Weights of a small mixture-of-experts language model, trained from scratch on English Wikipedia: vocabulary 4096, 3185 steps.
Below are experts of layer 4 (counted from 0) of a mixture-of-experts language model. Rows are named router (the router's row for the expert), gate (a neuron's input weights, with its number), up (a neuron's input weights, with its number) and show model dimensions 0-95. Each number is 500 + 25 x the weight over its row's rms, rounded and kept within 0 to 999. Numbers have three digits each.
After each expert's rows: "gets" lists some tokens that make up at least twice as much of what it gets as of all text. This comes from a sample of Wikipedia text that the model never trained on. Tokens count by the router's weight.

# expert 13
router:486448500492532508494534494538528516528487481493483499488515491521481516495480477461524569536505507505482492502487495476474508494461477400479480519524546496475489507519528509499474504490505508511470526503500536517510480502499523469523490487451509455507515532457437498522498525503504493515
gate0:485465512485533533530530518556466504540450464483477459482564491523491492495500515478447524487502493508492466512437501507506496465513490471504482471496536466467495486503484516491465501512456494500481513475488458456483487507480487489513509490482504490493500548489488507527530558508514526504
up0:468516510508528466504495505513518523509498544473458530501525499488502461503482456500480512501486461500484511526511520516526482505452449496476545498434510482531519477492519472478528520513578480482506521478510530454470495492508521485477488455524531487500504498518495492549496469467482507472
gate1:498495496487516488490512488540505465504509547517476496475506485533515493503472484465518490492463502470497527498490520486496483511459489470488466493514571541513519486553544492483476494442498495484452535506495548480476503520525490474469525477473510522463488539456501499557506482509529508468
up1:491514519551499504474500452511490512495520517474502486498511489515507547479478507518505486506491503512498506508456477492476494540541501447457461534498499477514485523467454499511534515507487539512512489475472499530495561512538535507499463477511527511470453471487526505547544527496527520547
gate2:477490496484493491531509520491528450486478455481517525525514531517495516519510465478498533511467501530489496515475500484515538476467505488498497519505465473497483501530537552501493481544512545517476509469497570516478481507473445468509492502478515547507474515446491545520470542500488520512
up2:481526492501495476478541527492496549521533519502464484487506453455476508461533512530535498516476484509494547514536498478488491517537506529487513500474495520521498466511514484501493497486467496485577509512503485489503535487526511554487486518475483490481544483513551505525575507493512517475
gets: " M", "ar", "at", "an", "h", " I"

# expert 3
router:497442469441525495492505508533498499560492441532472461477511529510468467494468472499496539509490481536480519503497519477456519503510498481510526527519523519458494488481549498531500521462510512491504544455529494486506486514517522465461494485452486514513492485501485501509471482495529521527
gate2:473464523515533496494493520487532514509461486515505520481478512472506506471482478537461490530502492543559506476460450494485495497563508495469501541514461452514547517478480497503525519502491517504487523526512485455522467507492475458469506462517488508508512506534475484538498481524507455480
up2:470496506546504530515493455452501470508471532464484519476464474488498516529496490528548433490534521494473487479531497499496539504488465492508487475491493524509459495450513512514533450555510450521488493515501479527524529499471482508518467489524494497463541507499519526512485522501499472499
gate3:484509448467466451466462474534525504492496481510502492462485551462484505547481482516519499511482549546523484492504493466504544500500524532497474500508489515499508535504458513487489477471467539451496484488474511501487518532508492513502491513526513490499486511501575489507469481509558486481
up3:505480445425522489481461504560501500536526464493469504500513496491527458528480506544483528517488512503493492527461517471518545455492485516512495550534514514495493497527496509479495489508493496529530484458517524458495510497527450474478483489497516507536507488491490490546481457509481513515
gate4:501495488511504487498492492540520501482407469459428503486550503519524501481488429481480563499520487495490528484540476497513458506480473475460517521490521527516485492518469479503494494512481482506533504476544524481486490486476508504519491490475481494523502498489499483545515500509534506480
up4:521482489511525458497473494552510523504476439490442489494518542502524499505484471511500488483504485490520560499493485523526455509523514481498522506502460499484513514530520505447531496529462522462549493483489519511477512519490499485492533489484505449527462475493492553518521497532481544480
gets: " and", " that", ",", " he", " which", " He"

# expert 23
router:478437488484508465506507488523504479534530489511482489486496541478496519526432492538502566494493498495526495497461479472472506499507480471512528512556521499487482509494533492527511521507508533458497531517536502513474480545469513483486489476466493513472524542468496494501506505559513491451
gate3:519491483508506487476490470475534494552506512495480480532515492514465471498454524520500487494489485515535481524515571477493480499528445476480471514497470492488491542471496501516519446494472525505492534443545496496512523457528479495467473493498499522479524520524470561503492506481468525491
up3:522517475452491513486505502498485495501517469543523509492521533519510511489524492494524515506458519506481508460509487497519538492466502493472518505531530481451512495509490506524518518519538468505522484553491541501480482502504505500508498458517532505511576544518522581515481456472543491522
gate4:498499489497494534469516472496494483470506521589568484528504503513491496464522549532479506534444480488516489471487494541506460533488513502485528521516474487488485504544474504527509453481502515462506535467541483494497492507484470501474502490474529499506481497489472454487526530487525493494
up4:482468486476523523494492494491491533483530541503515539534566510510498442454502553540506517459460517465517508492476503529465509501525526532498489517544490495521492510509476508522513512489455526478489496519532465456467478533450487501500493490480507512524506523484472466485482495506456492497
gate5:484449526462483454505501529506516508493487490550514495482490459498481496478468500495458497511463503490544488494510508484465498477546441494478476520525523530512517477531535505471453451484466522501481504483545464499491505484492515492523441474503461521522513462522497472498516478527476508489
up5:506517503504470430509451474502548500527492465494524537526527506518517474478501465515513455495555488521514454493499495485455480465499480512477473515490512481534531493510486485477478426503480537505450518512510478464488538484492504512496485470509486491458520490532515486501506506486534492477
gets: "\n", " B", " ", "==", " ==", "==="

# expert 19
router:424466519507504489499529505531479506501489481488511492497479499511477494520449497523492526567487472506509485483524518494477486489464499483542515514518521505461479497468522491511534499433487486469495538506549547490522514522518489469461501510464460492464521477492474489532483536531498479523
gate0:452534527503501470520510490502520519529467528521453517546507477507486484514453474498486522465460493498479528497494465530465473511473511471530495509505507525462513527505518510519497497504507486474536508499480562513475486487518489482489512456503480531486567501508493479532497504575465481478
up0:481510532496529500518504515527476483525527481548504508489494514507500543513451463469497498503521503496514514468537533526542433496504528496526506517501481547506513519517521503515476533496469481528512474514536513494544475500496482465468500538521482505480521476537547443484521506485438516514
gate1:459490500511499476479537475508474552501494520465477521495519498519495518487452520504539510551513546531478484507517516506499515488475471468533523484518494476510533520511532454532469483460476510497514531528515541496492536493566512492468524510507491490510576504518476491512484487485528503528
up1:445519511505503519482479487492505493478494476508466477476496496508478477451470521534535504507514509530453527512489530510507492522499474522509517501488475538461556498520537503456572464511505504481486511506500553445549535494525478525479495502473497511519485466480462491488494465517524503516
gate2:474489515526465501517468475535490521493509488517528540498473462487515520508459469523474504512495534514507528510487515545507507491514529459525495511454549514477482487497506486510496524464433481459491505505527537469496478481531484466495525515507464467458506485530498503486472472512465437528
up2:480486486480487498485494504510509491478549487447483494549466562504472498493494474464494515479528486539484532532465516529522485488455508485480506491537476479510484522530500489543520474517512491467520499502486514496456524470503453505474492526471530542545518508476561486474481484488466476504
gets: "in", "ol", "ur", "ag", "l", "r"

# expert 2
router:458453502508529485478519480517496468506464453472487462496526515468487486527460484454505539546512516555481465488514503462480482466491484462514535532515504493488476541496501522516524537488507521448483525487532505488558521480508490474515461461483528502498473506506524481506487496517493499484
gate0:474484491512525466519553477524467513486495507521511464479530537532555489474473486469501513501526518520525471494464495456468546520478513511445461516488526456463524532540481490507507497487493501453510531503465526487497515543472503491528477501508515518501483489471522472488512469523517540511
up0:485500512524506497526477450535463520529511518481490432510475513527518526474506441462518555511496459494491539516551482480514523505486511512513490503511520519493477507492507469531470527448478536508493485503512448494515496507527555487484491472509508530508485497464527509503481497527453527491
gate1:466475553484518535464502552502496509507494462492489515465483568544449490508493510484487502514470436494495455506526491504519484425480517515496537491486510523504513514473493502551480496438487500497490520503502488505540467502481482513459480476466515503498492488510514491507514475522510506515
up1:505504467480495488448505535524514511524505469489445495507478508478479532475547494486468511513511512499494451509461541471544494497466532532535526496502511496459516530527514492471510495489527571467535508462502530440508477500500468523537499521469525488499468488519501484491497494478523509516
gate2:458477518484515537494511475484510532498506424511484511488495514460533482545455552514469504489489550538488491459522487501475528485482471475499508502478498495512489498495499489512525532531536489457523530519486460521497528525510523470499516499483494500518474526483495448492472473534477479550
up2:484503511460460492462504500517444511501489507512527489488467522479506541452495473484513515522466498465554488541497479457522476490454496462515485478536497497486510513521487502494474515497466499499469469467525527512464483509485491518478513523523456537464529483558485516527530508465467518494
gets: " a", " ", " as", " A", " an", " m"

# expert 11
router:448443496457519455491525496523456535487487494495471486481494474491480503517492478509533545500518508546466495512487477505482499472520431472519494545532518510542487479472520525537461492471512527474482532480528532496500499537482514487504493473477558500494511504515470496527510513512502519517
gate3:496467554504501445510506531533475534524502494521492482493450476491529516523510485501518521508455541541513506465501502516530477486503465522558477512486495488488486499468520531494507466499532515487475488482529516500499456526514496503483457537495534474508505513524447442482519456505483484527
up3:535489501508483508492517529506524489537523491530504533504496501444497525488521535466431515548485476585502516524488465521464491497485478512514500470534514469502502524543519453512497486471478479485492500482479469478500517488439548503518506504500498496488507465469483491494474508471491523478
gate4:476474485518536544519505447489513520485522484545494474491529537499456538500507507520551496503498515490509469483507495495488512459480490477465520524511498512495470524486475476511544487464491519503497542522504498485539483540540429478499491469512502508507522503525524487483516543516532437474
up4:493469486508561460525509517465537486522496477490500504481513489489499488497511554516507519473510513472510497516501488487500459542530495501494503492475450569504557516486491516533502472512484505541494557492487546502562446493498493526508505471510522523503443473518506502474492505491512493518
gate5:498498470448475509537503438500473481488505494482502479497506506488516495546506518513524508488451512510522510555512498456497520492520512491508519492518491525502496485476500507507506462444530482473480481492476540547477556505446506501467482496496522539507504526512456524492475455477544492547
up5:527519517487438497491485525521541510517507495492539545509487512525471507515484505530540459525509509518452487482498512517506504507523478478487536504524467536483479480473513557485468500538551471490539438520503508478493493489507478516484536496489516459503478497475491517538528496499520491439
gets: " of", " in", " for", " to", " on", " by"

# expert 9
router:494431525504491511523513493494465484537500483481475478428513534485471468512456485485516509517472498541506504485509473487467517464491460453516496527541524507500493467494514547482530496510496490520518511515519512516498483489484501461511505466482518478496481510524460516487486504540566546529
gate1:427477520465477533479510551486480503485495470512520487479513516558515481520464518465503492537480486489504488509483479525493557481504528460510447515504500504476498476472470519522537476467483524512517536522526523490478488505502495499510511482499467520481461515542499537525556475516517502491
up1:529524483523517505488495482492493463536477480479484491528488543452501545515498473505496505494536538518516476507488518464536489475507491502507503540525471477560521528461518498486447484486504519504551548506465518492492512439527542540504478501490517509534511505491503525509543541478480487499
gate2:495473473484499529503492505491491470458458503557483507511517538518513488526467488540491491552526517534507499473487480532517466534494515496490466503512476465498488522546502493493475518475454544520501537527482487457451525518509509509497494449520495479492461506501482482511449483468517552516
up2:496460488525486514496489475512513494505471496487518472496505530521555503488465528526457530497525566511498478505448481493513520500477508508546486546545438487482541498490484497498474494517541462502492492491486522485555542486498531498493523493462506463494471489480477527474528531470477498487
gate3:472453494515484510488527479509479465499499451510459487454492498490514459462472467486525486533521478504495585529519537458479522503488511515478486503512503525563530509510522543528505478475507531526499517498496499508497483480469485524479518507494489454533506538548502530529497492493517486497
up3:477507513526477499499456511467480467534517525498527458466474478504532539468534463499522515512502478506472509507524446468478474536483508468476528491497486523486521477517524503518495514481514556530520519492538475499520500495426469505502499476482481512518481507521511519477429542504509505500
gets: " W", " b", "b", " m", " L", "w"

# expert 17
router:473495487488559510520529532513482500527474478474485480516522486473449485525469512501499494501496477530480490510496474478504514501516510440520491502497542543491505485482554519523510500471529485488506534472536502524535489494470519467512494467431539496449512536494479461522508482543534500503
gate2:472480498483541529505507538515505517518529521508450505501562489489530503547466545516464521486492463508484478524484455480515467512485496460521469521498521501487452500495524544537530492486467521506520497475502517501530538531461505516476468488483511535504488501483466475498529496480518512556
up2:476509495466482489517478563467515525476447500495523512471486472458535453457475487493533533484464491519480542494505468474515532489496507521508515487527480515530494516493473498466499502466449517512514460501514489510488494474479516497494515501558521464492519530525521508467554526470479505485
gate3:485515478518530535485487538516497453489489477503471514490444466505474468504455510530512538498510506512548486489436475515532477481471535470494519499499543550527474518491485508509539514463542527497470507472501475498487480477453499513482494527493506464489549503493497511492539464500525480509
up3:478480501497493486456486476528518479523461496509468538503530471525516445540542450505489483480495512494494503505520487512502505490546456522489509504495564503484489470539479468514491501467499528478532493479461520497492515463502511485499573519511500449540525518494501493514470475524505486540
gate4:483505538411525491503462520492513483500493478477494512529523484487516514542486524518530506566500482539489504477491508533531471485494457490507473520508532494500501500488537483483508552482513523523447498505473499515478459547479558530517461511494517522481480502489474487521501512490527485488
up4:485514516464470491487509503495505468489519494475469520503503465526482465508511532524553475559475504495485511475473461506493510471537471475521473503500509528481519463538478498486484532516519495511497492498529502492465477530518482509494457493518546549455493509530443450510507496514557535519
gets: "a", "i", "on", "en", "o", ")"

# expert 15
router:466472497456530444532534528524470487515488486496483489470513498467465490534477488493513532537474520511502485462531513462453513484492511471478482519532514506447464524470495493487480479479495530458479524486534502495494463520477514471500484469443514517526536529512466486493512519515534507520
gate0:443498513480553518512543473503477486498495496478517456453446481498555478490502513526522541505484528516535450461524486486481516497503486471475504477510527531473520504485503471551467486498505524485463507510513508474508511490491514492532471515494498507475531498511496550466496482530537461529
up0:536504488486549497563533525475475470477489497538491531523456490484514496475516488516488528479500504517507489465494499513489506557532513487457488489485504468489491480455481487483463506463526490494518518520521502455498468450493452497544505524462523530474538459472487481526494478520526507491
gate1:496468495532490494528443548524473463475475469457492496493504512482505501486502475501493512542533486555458456497494477435485479500444516505477518508498500493488453514465508505526505501537468502473485497497491528511520501523485562509509497458531489459450515513508501515495492483498472517488
up1:490490496526468515507495525520497481452502523523474500489525514510494475521492456471456495516514483514485511530564526469507485524480510497483470504506527535498456474477480509563453506490479471503489502537470491545507509510453532520519496444492486464469552515502527506519466484513468498480
gate2:561504505483508467515471517547513505519475479464498489513505469459471511510493478463538541496510510495452466491513508504478481475452501496441523537520541504470465534518508519494476451535484509447500506494494511512511508519507487525537497507495479488495509521547446482500530537509510476493
up2:510503444499490510506496534484516491489463485501480490525471505507537547473513490507456515490518478515510547531513498505548523509515539512493541494516509508487505490445502503512483525490500460513581499485485524482518491499475527482486550456483507498507491501476461445507507500534568515506
gets: " the", " The", "'s", " a", " his", "The"

# expert 1
router:496435486491515480495525489506481519522466473488502497441486495450480508461445482499514483535496492547491494526549508491469503493521466475520543538508531492480499498469557490539510532484531512449502527474497507527522479516475511465531504490485527493485541486467497488500512528526512497502
gate1:514466511494465507453513498493501502478470510463486533504502530503535508498483426454441489487504520497523480511520495457446478536505505479499493493477549494513508526507500481492481481484475502514501525498481527503521473521484516471496518472493466485464500510452496464530555534468462459502
up1:481508467502460543511526536501483445476493500498523504523472513528501565505526511477458478476544517499489511510471514494552465518497457499508476539466474500487478492482521462500512511477502480549520484517482524506494505531461487493513507463526498503543494495491473500478515473553553516522
gate2:509479533486474475502520473541464488519527481500499515478473485517503479493513499527526475489485567487463489516498519522474486459497499522511534528584518488529465477501518529463502483509522536458464541489480509506487513497491477500507547501474526481471483495471525520531496508451482486538
up2:484490482491489521547531485455524500475489484483460507452531515498471486488531439523517496475504581490472514470482500523499531525511479524488512517547556489527503504510484427527512491496515511453528502515484506475507531490500474507500510517483478514503533506504509478520472475494538496528
gate3:514457505523525467470513496498469527441459507461487511468534515468531470529532452487529536475499485493469505523531532495516500488495464506479493546527554484467495498516479479507484516523509522488480522451516491560498459487492468518470519516486509490490523527473474494496471518511471483500
up3:536498505465482471532493529492518477545555511514504503451502510489485492507496471498532487466482509492511469518501501484484488485471500532503519484533467537505455527494556502499502516470466532486508519534496525514515532467535503501519468557504481465527449473491539559487510483489502522528
gets: " S", " (", " P", "-", " s", " E"

# expert 22
router:467479500504587491459535531515513489490481483478503505468473516486455469532456499500517497521483530501493499498499489426472516508501479470522508539554521507491492498463506504532477505495525501483493504507537509504546496493460539498473496462487506496510494538525475509514508502552526525531
gate1:486525526515523549513540484530488444472499456507476456513460493511503481509487517569522445504509501504500469506482491452460487487464463496491502486524515539487513479492542485517488486481433530484506489520499505491505496503492481513474486477464519496482483517491516495500507457525493520558
up1:479531515481490520565539490487493503492492513482506466497470455490475546458509506502440517496466441507490560552525477481492482472464523503470511485513465526497502556472497477521478480514488450506506508500530528488523491509527530487507498511483489522512496486469471472500490472497531515508
gate2:474466496465499510512487510521466494506503493466483519513462541480519461482494496519495458524511506519499499499482508472502461482463460477525543520525503504481466455470516505541514519489513498470465501502496552476500538523478517441474474479471533531521457515493523435495501491542498474487
up2:518530483506507515492505513448492488494503521502515545511468507467505471482539527520469489473489507483464560543456491473488517541499498495501492533474488513498488485509468492527521494526519485511489494505534499459487529451494528518482528459511506490498492509553494482493555473486527573457
gate3:475490546532557515474467498520463540522511504470493499500470520514534501478464481481460506469534529483518476508476530479541508499511488531471495503513534527515514532481466573516500508497561493481500479487503506502500486497485526492499497473520495448490530519548469531477471504514516510533
up3:566511511507529516503511509508495486491532490484485510516418563487515541507482532479530479535557479511507475504497512495475523494452521501551513544458504503506496513487538446524487498512516492507493509504507452467505541476530471475513508490509550498515489501506491469496480507490500498518
gets: "ing", "ed", ")", "a", "ated", "o"

# expert 20
router:451469485481466480474523545506499495523482459491494516503531529483444517484462485457518535509501528524467466462508486455485502496513509471520521523530526494475502488453522540496453524480508490483476544489532503525516510511480482461491509463502472489462521521537474523525486529523510513505
gate1:491503489527460514472536482483464463530524524524498531483498516513515492494481513500566472500474517507500501470511461492504466553497484516497477499516532515478489473472501520517491527448444509508468506480478472491537482487492444478540489501511517501440498476501517514512465504525446519535
up1:500518519527494498495446498505451483478497479559477505520524507487436544451513531486493494502512509461483489517512477524537493510507483494515480535470470508525476483509534513518423502497511457492502493492511490522497530524445538495481479496490490454513547528529495508515517505533485524508
gate2:492495459472505510489510502532473488474483491515492503495516532523488541480486480475501565504500463508490529501458483535479497483495503503506518475496499528468488536450447476544503487448501522517505510524514529505511517513470565498471500535510496505491465483479488468491500542519568546509
up2:472477483495504464493493481512488510487533479528531520514503488494478510493474521544500534512475511534510532532503461517518485529512521502491543479490512484491534487498470473473510520494497451449487482521531543485498479517513465525446488428489538504512495516502474541506529448455455510499
gate3:474498460472472490482477465497474481492504476555471455441496502532517493492506500501489519489537502525493462508507488489518560493488451484518485522480527513440505546527506500517471516529507456491478473470519529491505462489482551488477492543507492490500492517495451490513457496502533515501
up3:477487478471477474487533496520534477524546472505489487482468463522477537471505503441505494476519507479496465527471488470462507475492488501510481504514508571532485494531472493514444476476504511547514503499538489520474507499463534542489509512548466549499489480529495527488511528492496491509
gets: ",", " was", " is", "s,", ";", "e,"

# expert 14
router:434470452484508505520510536522511522518472486483469499466474499447485481484433500448533510513484487517520471453472500488479500465500519466518501525518529516503470462494517464515472456490510489455508498482519533535519467537499487468488495489477516503484489524472493487523501530490501518527
gate3:532510507508476495498439507487511484558501528509521538487456522504467515542510490475495496461505455508512493508515538490526496497457526517522506480558513546480479476503524486492545479483501493472536486532474470473520517466523472508483502541495538476485489507497516569489513517534511493519
up3:559506484530509481512511479499544502451507532500499456480546527535474471468494477521505475540497520509484483508536455495531486526453461487472490463452501469521517506509495503459519528467494483519477512527502481511495512472546497498484519492504484477551489458487455503516507477500507490533
gate4:495493503538517454503511517485526494538482504458483517498527447505460517478491442492459487450494481524510506518485480515507471563491515486493514512476519503495483487476476499497513528513456481551504533460484513526524489463509511504515544478500453436495491507501516465509539498506516540491
up4:516488518485477514516436513490459496548507452549424513506466492502537525493525533522529491513503527520508505540507465498515494493507491477489465446487520500533523498518501492481499501500506510495508495527538463448499515493528536481479481520474535491482513473525532522469458483484469499514
gate5:549487488521553488520486498505503493561549501483541528500488502498509514508489485525536489512511473499504557520509506481494480460527497470490507509478511486474520500485472489504529542501489490491498491483534461480463507483538492497532504495474480535486508448522442457487557478518529551508
up5:512464548496482544486478532490494472478479497528424475490531495494504505521523499478513509498466527519496522494502481510477538536480479497479524493508500494526488576510522504520531488475525550488475527527498471489521482516458524485475494470493454442531510504490476492516508531522527468489
gets: " |", "-", "|", ";", ":", "==="

# expert 7
router:489436471519514485475510545548507527515502474483482504460503508473439512520471490516526501488461526570464503510516486455487487500506481496498495543534527539506518515477543512513509534476511490484499500484558479498499512518483490438533503502469505482484503544489481504480503504526504516514
gate3:485459482512484522492490525531508490526517534527517505479454494500477493527508487511486491431499492565481500535488485447494521488468511529550484492524511516525527484498522476577522536508497497478492486502531476490505522507496521484486506504490493479481524531493491442485477518533526548541
up3:474481520546451495475487479513489515468518526554479523511499480488488479470516449534499464487499489528507491480510486492498495506475485481509482485490511486535502478493534524502512534493473519471451488567521506503507466524495530503484532441516478484554474552511485473486506459529488522466
gate4:472476519434510489465504516514508498475472512471521495461474497506489519512499471486499506469444497498448506526504511519456482459464507490533472501513458528452483492513522476463452505496480543511521513439538524497477493477483459466526473498497507510495492484486494470511515474499468488537
up4:526531463493527545487464466419518505484518462531508466538490527493498508443515462524478471511529502501471510526501511491523539502474517514463529529456482462518473484513507494515503488513481472476479495527521519482508486522499519500509511431505514497504534520522472495474489519486479539504
gate5:491539483478462489513525509457485524488520506540464489523491534482484507524501441563503468488524486502490470472505517425514484511496506510520497523461481477502509525454531509516529525509496496498466504535511508522532521515526482470491520495479553481504505538499491495487512531543498553526
up5:478501535541514495474488469486483464519454495532517494534495474540513495486493515459476489544513527461502518481529501535482520496531470482549494480490521467505504474504511516528493467539517515550469501503467499446445455485510508499499497549498465492476505517536515477509512539478508524520
gets: ".", "s.", ")", "\"", ").", "es."

# expert 18
router:482443451504529518491523539532510489499474495519490483470495521496490498522458496513523534535498509539510518487522512461493512469499496459493494494509505505524480463519522519482529514481513515437490527517522527513541497526466478457517477482439509468516513553512495511533525487508496517564
gate3:490447497523503541523471501520472479531526469506494498493537500449524500503512553566524530521491510520528448487511485475543511488448500495459493497527497547489491495470520493516498496515505512470494486511502542511490469475463497481511501534530511538515567467515520496503505498518527480500
up3:519485473512497521508497546534458465491518455476495508436498487437496519466545481496526494487494522508462487491442485505502509488468491499500475467487525518482519507502494506486503512521497512461468468466513553515535491494503511523547488514535535485503522497463509524432504509496486485530
gate4:461509487488485477475525494548488507472530507525504511546465559484469448501487505483486505485519530522519502465529502525482494492529502473515485529480490457527486491487501532485505497467498460518478531544498462503502480554523484451463529481495486514542485520499462488551526490487484505535
up4:541470500525479505510507509472480486501462505517488490509486476537489563519498472475497506511516481482507544489530482488519513474455567481520509501508511528506503487494509517483532474516534501418489476507510493502534577488500526510519465479504541510493525538540515514509510524475527483522
gate5:481473502494519524486496494508490523501472479514481490485451505501503578460460488538520489490501500484495526493509494502493529495467505488525558546471452527465508466513502535476521497521525459469538492511490486533489533524441467488497459475501456516550504517502482491476494493484505485528
up5:543479503495509461487482525528479474520499511544499558510536485528497461516537506474465536500530482501497515499461486459472470490509541487440479490500506492532488526496494474497545494505483499458463550532499501522518500510545521479525502491548510552475487466515505501533511505495520512477
gets: "6", "8", "7", " 0", "1", "3"

# expert 6
router:482454476497544491468516523505498479516465486511463476499501528518498482511465492493537531480479497554478479473515473452481526503486499488497503539531546501488509467516526497531478526471546539469474502493523558525542502534476498449538478473480500530493512478515506512517508514521541492486
gate3:491517516475490509461527466524514486547468481477471482494517443499487468464484518459497501469465463517463506479511479492454532502549523503474503526472505498516507534496496488520467511528483501502471495480565526459508494532476523437481443485505506492485476513540490501482511514499508486487
up3:478486442517525489468477508514508485448473517496500526547563489507455525473512545457499487542485445513492520489488515518507503502492503515548490505521475496553512518460528491513516514472510431505507496472505490509501455525473520486480516450495489510515500526498481485514467474508499491493
gate4:451514500506525468515556508510559483487519428525506463476475510495528532544476509544501492457462493543489494547524463476537465515494500499529501518514505508489484431496482498550517514494500470508504485480496500518504515530499480485525530472477496533504484495490515486496479476481496492509
up4:529510536497507428497520500506556492476523497468512463515461558488537497479495504532486518507492498503524547498503495469529467500488523505475493489536507511507502522500531540494475507534508454492542469465514529501519504457526513485505495485493544473468467503489490482517535521533477472454
gate5:471487478453548515500489483498485477540509552503477468489494506494510542460488490485489535480505522506484485532490457511497507518480507525482458534502539453504509498547511507499499462475553514455496517464490505494526456503483514468490478511524504488518548467505474481502493499479521430479
up5:543490512482488424478480549524468491499526483476450471500506527485526520490503533515502525532491524540497514501539522508523466468516499497529505516511547509480511519441475486514515513477445504505527485500515499478482518523520477505527485445494522491559454504499487506537481498502511485493
gets: " to", "s", " was", " is", "es", " not"

# expert 12
router:497428503503501473498515491492482513516522491501493503481489536474471509534445508477512543533475500509491497504513491452515524486542462477512516550540525524467445498483499549488471481479527493475466515500552531525500501498502490464533520476462527483479515509457482481514500508503484521535
gate1:528483515466517526503506490492506441489497493489513489511497484465482504484467513508495500481541487493479516499451457499519551495481516521541501535482480516496510511461469552523495509503514541506516508510499484521541487528498437496484500544485475481463471495488458442515548496508471540545
up1:528469464521466516500475495521502513530468522493550518533480545471474507446463517494487501501519506495482504537472498492518536466500458497485493550551478476497456509472478568464472470475510538492488502503498505525485505490495499476490477543469464498470492496472498503519526505489509492544
gate2:505457495504486521485499470486460530507513498514509509504484539511521514496497503473484526502478516497521496485513524454544475486509455494485527532512524507532462494504548506517480488508495514469487467527560540513574451536503516448509491485505499500509510460482499531514486540522551468528
up2:469518509513480523513486520502488522523479520508514491489439520524508444512504533520491419476460489485520501496455506479463537498493530497504491507499446511496485506522487500521486499519512565527507505503444496495491475469508487539443501503493497507472512494500494471503441485493483453523
gate3:456484518485499482502483528497495516525486514525437493508489491497496461476459524498506488548491481528571474543512474480492520502543513470544526564492498549503474495496519507497519512483494516457449525519483512502484492492513512481481463529495519469483500516551495479473482472509510463494
up3:478504522506466512479438500488466519504516490557493462504453499521548496443484494504472474508494516469515490548484502450485503484500482469507488494488513482500419466527547544473499500503466522504525504528517524522493479449514468497500496472516507499498522519510527500501475500492478501536
gets: " D", " C", " G", " R", " c", " H"